config = dict(
    n_layer=12,
    d_model=160,
    n_experts=16,
    experts_per_token=1,
    d_expert=320,
    d_shared_expert=0,
    activation='geglu',
    moe_layers=[0, 1, 2, 3, 4, 5, 6, 7, 8, 9, 10, 11],
    router_score='softmax',
    normalize_top_k=False,
    routed_scale=7.29,
    balance_loss=0.00211,
    balance_bias=False,
    router_z_loss=0.0001,
    router_bias=True,
    init_std_router=0.0234,
    lr_router=0.000993,
    n_head=2,
    n_kv_head=1,
    head_dim=64,
    vocab_size=12219,
    norm='rmsnorm',
    norm_place='pre',
    norm_eps=1e-05,
    positions='rope',
    rope_base=10000.0,
    rope_fraction=1.0,
    qk_norm=False,
    attn_scale=0.125,
    tie_embeddings=True,
    parallel_block=False,
    init='uniform',
    init_std_qkv=0.0372,
    init_std_o=0.0,
    init_std_up=0.0372,
    init_std_down=0.0,
    optimizer='muon_variant',
    lr=0.0125,
    beta1=0.9,
    weight_decay=0.012,
    lr_head=0.00791,
    grad_clip=2.0,
    warmup_steps=200,
    schedule='wsd',
    decay_fraction=0.9,
    decay_shape='linear',
    final_lr_fraction=0.0,
    batch_tokens=65536,
    seq_len=1024,
    doc_mask=True,
    train_tokens=374900000,
    steps=5721,
    dataset='wikipedia_en',
)
Below are experts of layer 3 (counted from 0) of a mixture-of-experts language model. Rows are named gate (a neuron's input weights, with its number), up (a neuron's input weights, with its number) and show model dimensions 0-159. Each number is 50 + 12 x the weight over its row's rms, rounded and kept within 0 to 99.
Before each expert's rows: "comes after" lists some tokens at least twice as common just before its tokens as in all text. This comes from a sample of Wikipedia text that the model never trained on. Tokens count by the router's weight.

# expert 6
comes after: " (", " \"", "-", "|", ".\n\n", "\n\n"
gate1:53 47 64 61 37 63 64 22 46 49 47 52 50 37 80 52 24 67 41 41 70 60 39 29 51 41 49 51 43 63 63 52 46 43 57 45 47 62 41 53 48 50 91 35 63 53 57 46 32 41 41 40 41 32 39 41 43 30 50 45 55 32 41 51 54 47 34 73 51 51 53 57 52 38 60 52 61 48 54 68 58 61 52 45 65 44 58 42 44 60 56 53 56 50 48 38 42 47 43 62 56 34 61 49 56 63 50 46 60 39 57 72 36 39 45 52 37 46 50 55 32 23 25 35 54 54 36 93 50 38 28 56 75 51 38 46 74 49 52 59 45 53 50 61 53 52 43 57 71 56 51 80 50 46 52 63 51 56 43 44
up1:31 39 27 32 46 52 45 50 54 50 57 47 45 49 60 38 52 48 44 45 48 60 55 40 47 64 48 59 45 29 25 35 83 36 57 61 49 61 60 44 51 42 19 59 49 40 39 53 65 36 50 52 54 65 53 62 47 59 57 53 58 68 22 64 46 53 43 50 45 58 38 26 60 53 72 40 49 39 49 63 33 54 36 42 34 38 42 43 41 51 57 52 31 42 47 45 70 50 52 64 51 36 53 49 60 37 70 38 42 48 49 44 80 69 48 41 24 60 35 66 50 69 35 73 48 62 54 22 52 45 41 27 48 48 46 64 39 49 54 45 41 55 46 24 76 50 47 43 41 44 54 36 36 31 47 37 55 57 35 63
gate2:49 27 47 42 34 59 38 38 48 59 53 53 56 44 58 45 48 54 54 44 85 47 36 60 53 31 46 52 47 38 48 57 58 31 63 35 59 48 54 29 44 55 69 64 44 58 42 10 57 76 60 41 43 52 48 57 57 32 58 52 36 44 59 42 36 67 60 44 62 46 73 38 27 48 53 56 53 37 65 75 40 55 62 51 41 32 48 68 50 50 43 38 47 53 44 43 50 49 51 62 37 47 31 51 38 51 45 69 56 36 55 36 63 48 66 53 45 41 64 57 62 59 33 56 45 52 59 43 51 63 76 44 55 45 55 85 53 40 58 40 46 13 59 37 37 62 29 53 38 30 49 53 53 35 34 60 45 30 48 44
up2:76 56 52 34 46 64 58 59 57 48 46 47 28 62 40 40 44 69 56 38 55 61 87 51 54 50 47 45 27 26 57 57 55 42 55 29 68 44 51 41 36 33 34 59 38 36 28 50 38 23 42 55 38 64 57 36 45 57 42 31 52 37 56 59 57 70 30 71 57 45 37 61 43 59 51 51 42 53 38 37 35 68 39 59 51 62 61 28 40 37 52 77 36 47 39 64 53 57 39 40 61 43 58 34 48 35 46 66 42 67 50 51 33 49 58 62 56 38 49 49 46 51 53 52 45 47 47 34 47 44 49 57 49 43 42 41 58 52 11 48 24 60 39 57 59 65 59 53 46 51 55 43 42 42 50 29 45 71 31 54
gate3:52 51 49 55 45 47 57 61 46 59 64 64 30 55 64 57 38 37 50 39 44 38 33 50 45 36 51 42 53 50 36 47 51 57 30 45 40 55 31 72 67 71 34 39 47 44 62 59 35 63 55 50 47 66 67 32 56 65 31 53 44 69 59 37 37 72 40 43 56 42 56 55 69 51 41 60 56 57 34 69 49 48 41 37 41 57 55 46 44 55 70 53 62 46 59 46 51 36 46 52 24 59 44 40 54 50 22 22 52 47 65 41 68 76 60 38 75 51 68 43 30 47 38 42 64 78 50 66 51 50 72 55 50 67 45 46 48 35 48 47 31 47 57 30 55 49 36 45 42 56 59 44 48 58 54 54 41 54 73 14
up3:52 57 66 59 57 62 56 41 51 54 53 54 55 58 62 55 62 51 59 62 44 62 55 52 48 46 62 73 56 28 48 48 51 68 37 44 18 47 53 58 38 36 60 50 53 45 48 39 60 51 42 50 59 79 68 51 61 47 73 63 49 36 47 32 56 64 24 47 61 64 42 39 72 60 35 54 52 41 62 41 82 36 43 70 54 47 48 53 71 26 36 43 32 45 56 44 71 66 60 41 71 28 64 60 24 42 44 47 42 62 66 49 53 57 56 23 63 35 44 36 46 37 55 51 48 64 64 38 69 47 55 44 48 48 64 56 57 51 47 40 53 48 37 57 56 56 67 44 60 56 29 73 44 57 22 47 40 43 47 54
gate4:44 27 54 54 54 52 57 54 46 38 42 47 29 51 53 72 70 52 47 34 44 47 51 31 70 58 56 40 54 45 38 44 37 65 53 65 59 45 69 41 40 51 47 33 33 26 45 54 52 54 46 46 25 61 46 49 52 65 39 48 58 45 48 37 79 53 53 53 52 55 52 49 51 40 32 32 49 49 69 43 41 54 49 56 55 48 32 30 60 39 41 51 45 42 50 44 57 46 52 58 36 59 79 46 45 52 58 40 53 51 57 38 28 46 42 30 45 57 58 67 32 38 44 51 63 18 28 53 59 54 54 72 62 51 39 33 50 49 48 26 57 54 82 37 74 45 45 28 46 39 46 70 24 55 57 57 60 77 55 69
up4:46 41 49 52 51 70 55 49 38 63 36 52 42 39 40 48 63 54 56 51 26 60 52 26 44 53 47 68 72 60 62 50 54 53 53 57 60 39 42 51 57 38 53 46 51 47 20 45 48 44 40 49 46 52 35 54 42 48 58 24 47 41 20 40 69 38 60 52 47 62 31 29 53 31 20 52 63 69 59 57 53 62 40 62 45 58 24 68 79 66 41 57 54 49 37 50 55 42 40 46 49 45 49 53 51 41 71 51 42 74 37 43 23 34 39 66 60 46 46 36 53 70 56 30 70 54 34 55 49 53 79 48 46 57 63 44 39 42 32 47 38 53 53 58 49 67 48 42 50 60 47 73 31 71 46 44 56 62 62 60
gate5:40 69 30 54 39 43 38 47 63 58 47 54 68 27 43 38 43 71 53 57 33 56 44 38 62 50 53 50 51 65 47 65 46 30 49 40 57 36 43 61 39 52 57 36 67 40 46 37 52 57 50 63 41 41 54 51 39 63 40 50 43 54 50 41 50 47 39 45 49 56 51 40 34 20 49 45 43 37 57 40 23 52 45 46 38 72 59 18 50 37 31 45 60 47 65 52 51 49 49 54 43 53 41 56 51 57 55 34 57 51 29 60 62 62 64 31 47 46 53 65 54 69 58 53 60 66 73 65 51 57 58 37 53 53 37 69 54 58 27 06 54 53 68 48 69 55 67 52 64 65 54 50 56 43 38 82 62 51 67 31
up5:70 55 27 30 17 41 64 51 59 32 67 49 37 65 56 35 43 45 41 46 44 62 51 29 58 53 43 59 62 63 43 24 40 57 57 57 43 50 40 66 49 40 51 56 43 47 50 22 69 49 43 47 42 47 70 62 46 61 40 42 60 35 33 57 45 51 54 49 61 54 55 49 39 61 54 52 53 76 49 47 34 72 31 38 55 27 62 67 60 61 56 70 53 62 57 53 42 46 53 67 72 55 49 44 45 46 37 56 59 58 29 64 29 51 49 46 56 45 51 66 55 54 53 64 74 46 42 65 55 41 51 53 41 44 58 35 33 31 62 24 33 72 63 40 23 48 49 43 35 53 51 61 35 46 52 47 63 49 34 29
gate6:44 59 54 54 48 70 53 62 53 44 51 49 56 15 52 47 55 55 37 53 54 61 45 53 49 17 36 72 66 61 48 54 53 41 36 52 48 59 35 58 64 37 43 59 50 33 61 45 37 74 51 60 63 33 29 40 56 44 66 55 59 29 54 88 68 55 55 55 73 49 49 73 64 45 52 52 50 55 47 63 56 45 27 33 33 52 43 41 45 56 69 67 68 42 47 26 60 69 48 36 59 51 30 51 50 53 74 41 36 21 50 44 53 63 68 53 56 51 49 62 38 43 47 51 52 55 69 52 48 58 56 29 51 57 59 66 45 41 59 33 61 69 37 41 59 51 67 49 47 42 52 40 45 65 55 56 55 41 56 67
up6:33 49 86 44 66 34 55 53 41 48 59 65 81 45 59 43 47 73 52 63 31 56 40 55 49 59 60 59 60 55 34 60 61 55 49 35 41 40 44 43 56 35 39 70 53 65 38 39 38 47 64 44 50 45 60 24 45 55 52 51 35 29 40 47 59 50 29 46 51 74 40 38 59 56 74 57 52 53 37 53 47 65 48 51 38 55 68 39 49 32 32 47 60 38 67 47 41 63 57 47 22 27 87 67 57 55 36 52 51 57 69 69 58 42 52 46 45 39 53 58 53 70 72 41 60 44 46 54 49 46 61 54 31 52 46 35 64 48 43 54 53 60 41 32 44 40 51 67 47 55 56 68 55 62 48 47 35 39 36 31
gate7:46 48 33 45 48 54 67 55 44 74 47 32 35 57 49 38 31 73 42 63 37 59 26 55 47 53 52 47 56 51 47 40 40 68 52 55 75 43 45 51 59 39 67 41 41 41 39 35 49 45 46 62 49 54 48 60 77 44 34 35 58 49 53 04 62 46 48 32 52 64 51 49 45 54 37 50 34 63 60 43 48 56 32 49 59 52 28 45 59 60 48 54 76 36 48 35 42 49 40 53 47 64 29 58 50 56 51 27 58 87 59 69 39 59 42 43 56 49 54 47 49 31 45 48 54 42 51 35 61 61 57 57 72 60 28 57 44 57 29 30 39 49 43 63 32 49 34 47 39 22 42 57 44 55 52 54 64 41 58 51
up7:60 47 24 37 43 47 47 72 33 85 52 56 54 50 63 34 66 66 58 59 46 55 48 44 44 54 56 44 46 43 57 49 46 42 53 58 50 40 42 65 44 46 70 71 48 56 63 22 58 52 38 37 55 58 39 56 40 59 40 52 62 50 62 47 59 47 60 44 26 45 41 73 62 41 59 54 26 55 43 43 50 51 36 37 40 53 35 56 51 30 71 32 61 41 54 47 50 50 69 49 69 21 51 61 59 60 53 50 42 45 47 49 64 47 65 44 76 47 46 58 64 33 55 38 48 46 39 47 54 71 59 51 39 31 47 67 60 89 43 42 48 77 42 30 33 39 42 33 53 28 39 40 49 59 63 56 46 37 56 63
gate8:64 56 39 54 36 71 56 46 86 47 51 57 55 59 47 69 73 42 34 48 42 56 38 40 61 63 52 26 43 58 60 47 51 64 51 49 41 26 47 52 58 47 52 62 51 47 43 45 63 63 39 54 42 47 35 55 43 49 54 67 33 39 28 53 38 75 66 58 61 61 45 78 35 61 81 64 47 51 52 57 41 60 51 46 64 55 41 51 60 34 53 40 36 43 35 68 18 41 34 58 30 66 48 59 51 37 35 44 52 38 54 49 34 67 47 44 69 39 56 50 49 54 71 50 60 51 49 85 50 46 55 47 45 60 42 45 61 51 36 39 51 29 64 38 51 63 53 59 60 24 54 45 45 44 64 44 38 36 55 62
up8:28 51 58 44 27 54 51 57 32 46 54 59 30 54 49 56 30 57 62 65 52 27 47 53 43 49 48 45 39 52 32 63 58 23 17 51 43 46 51 62 53 43 41 22 48 45 73 53 36 37 43 33 42 76 82 45 65 65 36 46 50 62 53 40 57 63 42 39 58 62 49 47 46 33 50 57 51 50 42 46 74 30 53 55 60 27 59 37 64 56 51 40 54 52 63 40 58 51 38 46 58 45 46 66 43 52 67 57 40 67 51 29 61 48 24 57 53 51 54 35 58 45 33 55 50 56 62 56 49 26 65 62 27 57 52 49 53 20 54 61 49 79 56 51 56 29 57 43 44 41 56 45 49 46 42 52 41 61 53 34
gate9:27 54 46 53 56 31 30 39 69 58 36 31 51 40 51 36 66 35 43 49 53 63 29 57 42 50 60 54 54 36 54 66 43 52 41 50 48 60 45 51 44 39 37 37 39 31 45 50 53 57 62 50 61 68 46 58 60 28 54 43 39 70 61 40 44 52 73 54 42 63 39 39 45 50 57 53 60 56 54 54 51 69 48 50 39 68 48 57 37 51 26 53 40 48 17 53 25 38 38 58 45 50 40 52 56 56 40 56 46 48 61 66 47 56 73 66 49 40 72 70 66 56 51 69 46 21 47 62 43 41 52 52 30 55 44 48 60 57 31 64 38 59 28 40 44 44 58 46 85 47 54 67 60 34 66 73 33 35 34 46
up9:40 47 56 42 35 53 65 58 47 43 33 40 35 49 67 38 39 43 51 33 65 61 33 57 45 51 55 49 51 48 40 25 47 60 47 38 56 54 47 42 31 36 49 77 39 45 51 48 53 41 49 66 57 44 46 41 71 70 50 55 66 61 18 54 41 47 58 39 44 56 33 46 51 48 57 66 55 43 36 38 41 58 58 60 44 51 42 30 49 71 52 37 48 36 25 41 61 50 67 66 51 40 58 34 51 53 48 51 49 39 64 71 47 35 56 48 42 50 32 75 61 81 65 53 46 07 39 35 36 55 64 56 45 13 40 68 35 56 58 44 45 63 59 59 57 42 53 49 60 50 28 51 37 55 45 62 60 41 50 43
gate10:40 53 37 44 48 54 54 50 52 52 51 36 49 50 70 36 48 56 39 18 46 71 46 43 48 40 47 63 50 63 38 27 62 60 69 43 68 61 77 55 54 51 66 37 51 35 57 56 53 39 68 64 45 66 36 31 65 54 63 63 41 54 59 37 31 40 60 29 53 54 61 40 58 46 67 39 54 64 77 45 58 68 53 48 54 36 43 40 29 56 35 54 37 51 63 35 46 32 49 45 37 33 39 72 56 55 66 48 66 39 50 64 16 47 35 54 67 45 44 49 26 72 47 46 54 41 67 52 43 52 47 38 54 38 38 46 41 36 57 51 58 53 44 46 70 64 56 53 64 56 31 57 55 50 22 57 59 37 36 34
up10:63 45 79 48 60 45 42 48 37 27 49 63 57 37 16 51 57 48 78 60 41 56 34 62 52 27 69 35 37 45 49 58 55 31 52 39 64 50 63 51 51 39 44 54 58 45 59 57 60 47 61 37 53 38 46 38 42 33 62 62 48 57 40 53 37 45 38 57 65 34 56 52 43 59 66 57 71 57 38 54 57 39 43 46 82 35 53 48 57 53 59 57 44 82 65 44 40 69 47 41 55 48 64 55 37 46 33 63 43 48 44 27 74 42 68 60 60 68 62 35 58 50 72 38 65 42 51 62 27 66 62 58 52 45 57 34 72 54 42 35 33 62 44 45 54 63 68 41 52 47 54 60 31 46 59 54 48 41 50 50
gate11:74 39 56 45 51 34 71 44 50 53 39 69 41 53 41 65 22 55 49 36 58 53 46 40 50 58 59 75 61 41 46 59 35 40 24 44 46 43 31 60 29 33 58 42 59 60 54 44 51 21 57 56 39 51 56 63 62 33 36 38 62 65 44 44 49 53 59 48 49 42 56 61 55 57 37 76 40 56 49 35 50 46 52 63 43 62 64 54 72 50 72 54 60 38 40 42 45 47 52 61 65 32 36 73 32 54 63 68 47 62 56 46 36 56 67 88 51 32 46 50 43 57 69 49 65 53 58 71 53 31 59 40 50 46 49 51 64 56 51 56 39 61 46 41 35 35 42 43 78 39 48 34 56 51 34 53 45 57 67 65
up11:55 58 44 65 45 37 35 78 52 54 46 54 45 47 58 67 35 57 44 55 59 48 41 57 46 41 72 45 43 76 73 39 44 86 58 53 29 45 65 64 53 47 49 54 44 53 52 32 64 59 47 58 50 25 40 57 22 34 62 51 42 68 30 30 60 67 52 39 37 50 57 42 77 79 47 63 46 40 50 40 44 36 47 36 54 53 51 40 47 46 59 57 68 49 52 30 54 63 65 46 61 43 26 54 45 57 36 44 56 30 52 63 42 46 47 48 54 62 32 38 61 36 41 69 42 52 40 37 49 45 58 31 31 48 41 47 49 60 82 44 46 42 46 51 34 56 45 50 62 64 65 62 45 36 34 55 37 67 43 51
gate12:65 40 55 59 51 47 57 48 61 73 43 40 70 49 71 73 52 52 40 35 47 51 36 65 51 39 42 54 64 33 43 43 66 31 48 76 42 47 59 67 88 59 32 45 64 36 50 44 78 47 33 52 36 26 58 51 44 57 50 34 67 38 68 56 36 46 48 47 57 34 42 68 59 47 31 57 49 51 67 46 36 58 52 55 68 52 51 53 44 47 38 48 20 63 62 35 57 48 46 70 71 44 52 40 44 48 36 35 41 53 44 42 43 57 48 49 36 33 46 63 52 54 62 54 46 46 37 46 49 70 86 66 48 38 43 66 43 62 69 52 40 61 63 41 39 58 66 63 45 50 44 67 55 57 43 63 49 60 45 58
up12:59 34 40 37 61 48 59 71 61 52 40 48 59 50 65 64 79 54 62 56 57 34 54 54 54 55 55 47 64 35 52 56 52 42 41 59 37 66 64 58 62 72 61 39 60 51 61 37 53 50 45 54 48 36 40 38 57 36 47 38 50 66 66 65 47 60 53 59 40 33 55 53 57 46 47 63 46 46 42 72 59 34 39 59 54 43 60 81 56 66 44 51 46 54 59 64 54 50 41 59 31 32 52 46 60 54 32 56 51 55 31 58 81 49 49 48 54 39 47 22 47 44 49 32 72 25 11 35 40 60 43 48 24 43 36 55 36 46 70 51 35 47 55 30 49 60 64 37 56 56 44 52 28 75 47 47 46 37 44 67
gate13:59 43 59 69 40 50 51 51 28 51 38 33 53 52 68 46 59 45 41 48 52 56 41 38 45 65 39 43 58 56 42 38 33 60 53 57 68 65 65 27 48 55 57 39 49 45 54 59 59 58 34 44 29 64 54 35 51 69 56 51 51 80 38 48 42 48 67 62 41 66 31 51 44 39 37 60 66 29 51 79 41 61 46 45 46 61 74 46 47 58 56 66 41 66 54 29 63 55 36 50 54 60 45 30 52 40 35 44 58 43 55 28 63 71 47 52 79 34 54 56 54 33 39 60 61 65 61 38 58 40 21 68 46 40 51 45 59 73 31 32 43 66 27 56 31 49 35 45 47 51 51 47 60 34 60 50 50 62 40 54
up13:36 52 59 58 37 64 35 50 50 59 46 73 61 61 53 56 41 36 75 53 66 59 56 49 51 54 63 42 48 41 52 59 39 56 42 44 36 58 40 56 52 68 60 73 53 44 62 32 51 46 52 57 61 32 50 47 43 52 37 45 40 35 41 61 37 37 50 56 46 69 34 62 39 48 62 41 67 62 31 63 48 72 58 46 51 55 43 45 54 35 56 39 48 69 35 72 63 36 51 54 44 43 42 52 32 51 68 52 66 59 55 52 27 47 45 21 13 33 33 38 43 47 47 54 39 53 46 48 46 56 52 46 75 62 52 70 68 48 57 46 45 55 68 58 39 57 44 47 71 42 70 60 28 62 26 35 28 40 23 42
gate14:56 29 43 58 35 43 57 69 51 36 67 56 32 35 59 56 46 71 46 53 51 56 30 55 55 39 28 50 35 74 66 55 42 49 55 32 51 45 42 64 37 36 59 28 70 50 49 53 69 73 51 59 60 38 42 58 50 49 61 49 59 59 45 37 45 39 64 42 52 51 54 60 59 57 54 57 38 61 75 52 52 59 85 52 35 45 62 43 55 74 34 79 59 49 48 39 51 52 38 47 56 53 26 39 56 32 50 40 57 51 61 59 33 22 67 33 53 62 41 53 54 34 62 44 46 53 55 47 54 66 40 53 47 53 32 43 40 65 41 46 44 53 55 48 67 44 20 47 37 33 38 74 33 40 60 36 50 46 52 29
up14:33 31 54 56 50 67 39 54 56 66 47 56 45 38 47 77 32 74 44 60 31 41 37 62 59 57 44 50 38 48 44 59 51 70 60 66 62 36 41 36 22 41 53 51 36 56 46 44 57 36 46 30 46 42 74 61 53 53 77 44 45 53 46 54 57 50 59 70 59 61 46 57 42 59 56 63 37 64 53 35 52 54 77 62 46 58 60 54 50 63 62 65 45 35 49 41 43 42 35 46 44 58 23 20 52 46 38 34 42 71 49 41 38 55 38 43 53 41 50 64 45 28 42 46 16 52 61 29 48 53 56 64 55 54 62 51 51 48 49 65 61 54 47 49 39 60 33 65 54 59 44 57 34 49 21 65 37 45 26 58
gate15:47 60 43 53 60 77 70 44 61 86 61 55 47 66 48 64 48 33 41 27 57 56 40 28 24 48 39 30 55 51 40 59 30 17 44 51 62 58 62 63 60 56 24 29 61 51 57 58 40 63 43 56 44 35 54 58 49 43 50 57 48 67 37 32 67 48 60 45 48 47 53 58 36 33 42 69 66 52 41 51 36 52 51 69 41 79 47 53 50 49 61 79 55 62 54 37 61 38 65 59 58 47 62 53 55 63 38 46 39 73 39 54 38 42 43 64 42 41 66 41 41 43 32 48 48 62 51 32 39 27 49 73 56 53 46 54 48 51 52 61 46 45 45 49 58 34 38 42 51 44 76 54 59 55 49 53 41 51 36 55
up15:45 33 31 57 45 39 64 69 29 12 35 66 61 51 33 45 24 45 42 59 55 40 44 55 59 44 38 48 53 41 54 35 64 54 41 46 31 59 45 44 44 45 73 49 37 42 34 45 48 32 67 62 65 61 30 66 51 65 55 51 41 42 71 53 24 57 32 48 58 59 58 43 52 53 62 38 50 41 53 37 61 29 37 20 41 43 46 37 66 48 65 38 39 56 42 47 28 53 41 46 50 57 41 66 44 68 60 54 31 57 35 47 57 43 52 55 34 65 18 53 55 48 72 44 34 47 43 52 57 69 43 51 46 54 59 41 48 60 66 61 32 40 51 56 35 59 65 50 26 34 39 43 48 61 45 45 51 40 50 51
gate16:47 40 74 58 20 64 59 48 62 66 32 45 59 43 66 49 55 47 35 49 38 40 39 52 53 59 65 32 65 55 47 59 42 56 67 51 50 56 55 67 37 36 69 54 33 66 51 39 56 37 52 42 42 63 66 39 50 49 32 40 54 44 43 42 31 59 65 43 52 42 57 56 51 47 63 39 40 50 62 58 68 47 59 47 47 39 53 59 52 47 55 57 57 63 45 48 49 51 36 52 67 16 26 57 24 46 47 55 36 25 74 66 54 75 63 50 34 67 56 39 50 64 37 58 60 50 51 43 32 53 35 47 46 46 25 37 55 47 52 55 45 28 54 42 57 41 73 54 22 68 40 53 45 72 62 34 62 60 40 28
up16:50 63 43 48 61 43 47 61 29 27 42 61 59 42 61 48 49 57 67 49 64 64 51 56 41 32 43 30 33 52 45 23 46 52 30 38 51 44 48 41 78 73 40 54 57 43 45 38 63 44 58 61 78 62 46 67 51 60 73 52 48 44 54 44 62 42 54 65 40 54 59 55 63 54 46 64 59 41 43 43 50 55 55 36 56 70 53 41 63 53 35 43 48 37 33 57 47 54 62 46 51 73 57 43 74 52 62 23 64 58 46 47 56 32 35 52 66 26 38 43 48 22 60 31 51 50 52 44 57 43 47 62 59 67 43 47 46 68 52 59 48 46 49 70 33 54 33 44 59 33 57 36 27 14 44 65 35 47 64 47
gate17:59 51 53 71 34 62 33 33 42 56 34 40 32 38 62 54 54 51 41 51 51 79 61 37 68 62 53 60 46 30 55 49 44 51 47 71 58 28 18 75 42 34 47 50 49 59 44 65 42 50 31 49 29 49 58 52 55 44 31 39 43 44 56 45 48 59 56 83 46 37 47 55 48 50 24 46 33 62 61 60 49 41 50 52 53 49 52 45 47 58 38 22 56 66 43 47 46 50 52 51 72 56 71 58 68 50 51 61 46 54 49 46 59 42 58 44 53 46 67 76 62 55 42 56 46 63 59 78 58 69 63 46 63 48 43 44 51 49 62 49 63 50 43 34 65 28 44 15 40 46 55 51 64 53 63 78 41 44 56 43
up17:42 45 53 37 58 55 31 59 60 48 64 51 55 50 28 64 55 58 54 62 64 72 52 28 41 41 69 61 51 36 57 54 53 57 60 39 50 37 50 57 54 47 49 33 45 45 56 34 42 38 63 41 35 40 56 43 38 38 60 28 47 41 63 39 69 76 83 52 27 53 44 34 52 65 20 51 53 47 37 65 59 59 46 51 18 62 59 76 52 60 51 49 32 29 53 47 58 34 52 37 49 52 48 68 56 45 59 50 51 67 64 51 55 46 70 30 65 57 47 48 33 43 76 43 56 37 36 50 51 48 51 48 43 36 67 31 46 58 54 66 40 42 44 27 45 38 58 40 34 33 69 69 45 34 48 53 46 58 61 59
gate18:44 54 50 48 55 49 32 58 68 50 44 67 50 58 23 48 60 44 49 38 46 45 82 64 49 45 43 43 41 46 50 55 70 33 48 58 41 52 41 65 49 56 48 57 51 53 36 45 36 54 38 49 56 24 45 45 28 49 38 56 49 48 71 42 59 52 46 52 69 59 52 34 39 52 50 39 58 63 54 52 65 57 51 52 35 69 60 33 46 57 23 32 31 48 61 54 35 69 39 45 54 62 49 27 37 56 22 42 27 52 60 25 55 39 28 34 42 58 40 38 35 65 62 61 44 43 42 43 42 72 63 62 36 33 48 63 42 65 43 58 51 59 32 69 57 41 54 33 41 26 64 54 70 54 57 24 44 38 39 37
up18:55 67 51 48 34 40 51 57 53 44 58 78 47 56 51 49 51 32 51 37 54 68 73 58 54 47 52 45 64 33 55 44 64 47 37 61 47 54 63 46 65 66 47 35 45 47 42 36 47 73 36 40 64 33 51 70 53 71 44 33 60 91 47 61 62 58 66 55 48 60 32 68 32 58 64 43 46 76 53 57 54 54 60 72 54 65 73 55 63 37 41 54 43 42 44 48 39 82 24 50 64 45 44 43 44 45 26 46 52 61 57 57 59 41 59 52 60 49 64 41 61 64 68 61 63 49 64 55 54 58 49 38 63 43 56 56 49 57 46 70 57 66 52 83 47 68 39 30 61 62 45 57 46 60 42 51 50 41 48 60
gate19:30 35 60 46 46 38 54 39 29 45 67 65 72 34 53 26 59 49 55 46 46 65 60 44 48 43 41 36 40 86 30 25 33 49 39 67 36 37 44 79 57 38 62 62 42 36 59 67 65 44 54 60 47 45 62 61 57 52 48 43 37 50 40 71 61 64 46 39 69 56 51 43 36 30 48 66 50 69 17 61 52 54 36 41 62 41 50 47 47 43 30 31 51 57 51 42 45 49 49 48 55 40 49 57 50 58 60 33 43 41 56 48 53 57 53 46 39 37 51 60 66 51 36 49 67 48 50 46 33 38 44 84 28 57 34 38 50 54 56 38 39 38 46 25 50 54 49 52 48 41 51 57 59 44 62 18 54 51 45 52
up19:22 36 61 69 34 26 39 47 47 25 60 62 60 31 59 32 47 68 61 47 49 66 48 61 52 48 44 47 61 53 46 41 46 48 43 69 67 40 56 62 66 61 57 49 55 50 48 41 40 60 18 65 50 66 40 39 54 28 60 57 57 43 53 24 57 43 56 45 76 64 60 33 59 42 40 59 42 67 41 60 64 50 72 36 36 43 55 57 44 43 25 63 52 49 55 47 45 62 54 37 48 50 53 46 32 46 45 40 68 50 43 62 49 38 53 63 53 36 61 57 67 51 46 38 76 29 38 43 56 52 13 74 44 56 53 49 61 48 55 71 57 48 60 32 55 47 47 52 35 59 55 64 46 58 47 34 58 74 56 45
gate20:24 59 58 54 41 55 51 47 50 52 40 61 36 62 57 19 59 40 54 50 50 43 62 61 43 43 40 50 66 40 41 36 42 34 41 41 59 69 51 43 38 33 44 33 58 49 55 55 30 54 80 51 49 44 54 76 78 59 66 46 63 44 44 45 33 52 67 35 52 62 71 52 50 36 74 62 58 55 65 47 54 37 40 38 45 61 72 35 58 45 32 42 45 52 37 46 39 55 48 32 43 53 63 60 43 46 62 53 68 48 44 45 44 28 37 51 56 50 60 45 68 52 54 30 74 48 37 59 58 29 32 44 52 82 57 59 61 55 45 79 44 45 45 53 52 40 47 34 41 39 61 30 39 39 61 53 49 62 28 41
up20:48 52 52 75 28 47 52 48 54 46 74 34 44 40 49 52 46 38 34 64 51 46 56 47 38 55 52 23 61 29 41 40 34 52 61 75 66 50 49 53 50 41 54 36 46 54 61 50 69 64 27 29 44 59 65 56 58 46 54 35 39 23 45 65 44 22 59 18 67 41 39 31 41 70 46 42 46 49 54 55 48 66 40 39 32 55 63 53 55 45 30 44 44 27 33 44 41 64 61 39 43 52 58 33 43 56 54 52 30 54 40 40 49 41 39 48 48 45 69 54 54 49 50 41 47 53 62 52 61 31 52 72 36 74 34 60 79 55 47 45 45 54 46 51 35 44 61 38 49 60 75 38 36 61 36 41 59 44 42 57
gate21:34 43 44 81 37 53 35 67 75 52 30 31 40 53 50 49 27 62 30 57 47 45 62 54 39 29 42 45 52 43 53 58 44 44 36 64 72 50 32 63 80 47 49 28 43 49 47 34 64 62 60 36 45 43 41 66 57 62 55 57 38 58 53 25 51 45 75 67 43 48 50 64 68 40 60 56 33 54 66 60 36 56 43 49 55 55 41 66 55 68 76 45 48 37 54 47 54 53 57 48 51 53 31 51 53 72 28 30 46 46 46 26 55 37 62 59 50 49 48 57 55 80 52 35 52 55 56 41 27 47 48 49 45 45 57 46 41 73 57 70 49 57 45 39 48 52 55 54 73 71 53 57 53 49 48 50 54 69 48 37
up21:62 62 38 43 32 36 49 35 55 42 43 62 52 64 44 49 67 57 73 39 31 62 45 52 64 48 66 30 60 44 32 60 55 74 61 45 56 42 44 52 66 31 69 36 69 48 64 52 55 56 53 42 57 65 46 59 52 43 24 60 45 38 56 22 70 47 55 33 66 77 50 36 57 55 49 30 53 51 54 37 58 34 59 74 46 73 60 36 57 33 37 61 42 53 50 32 40 58 48 29 63 48 43 47 33 58 63 50 66 53 63 49 71 45 63 41 48 71 43 49 70 59 71 60 43 52 48 48 44 49 58 34 52 39 54 31 42 43 50 50 57 50 65 65 29 64 38 49 60 37 56 46 43 31 41 59 55 46 73 60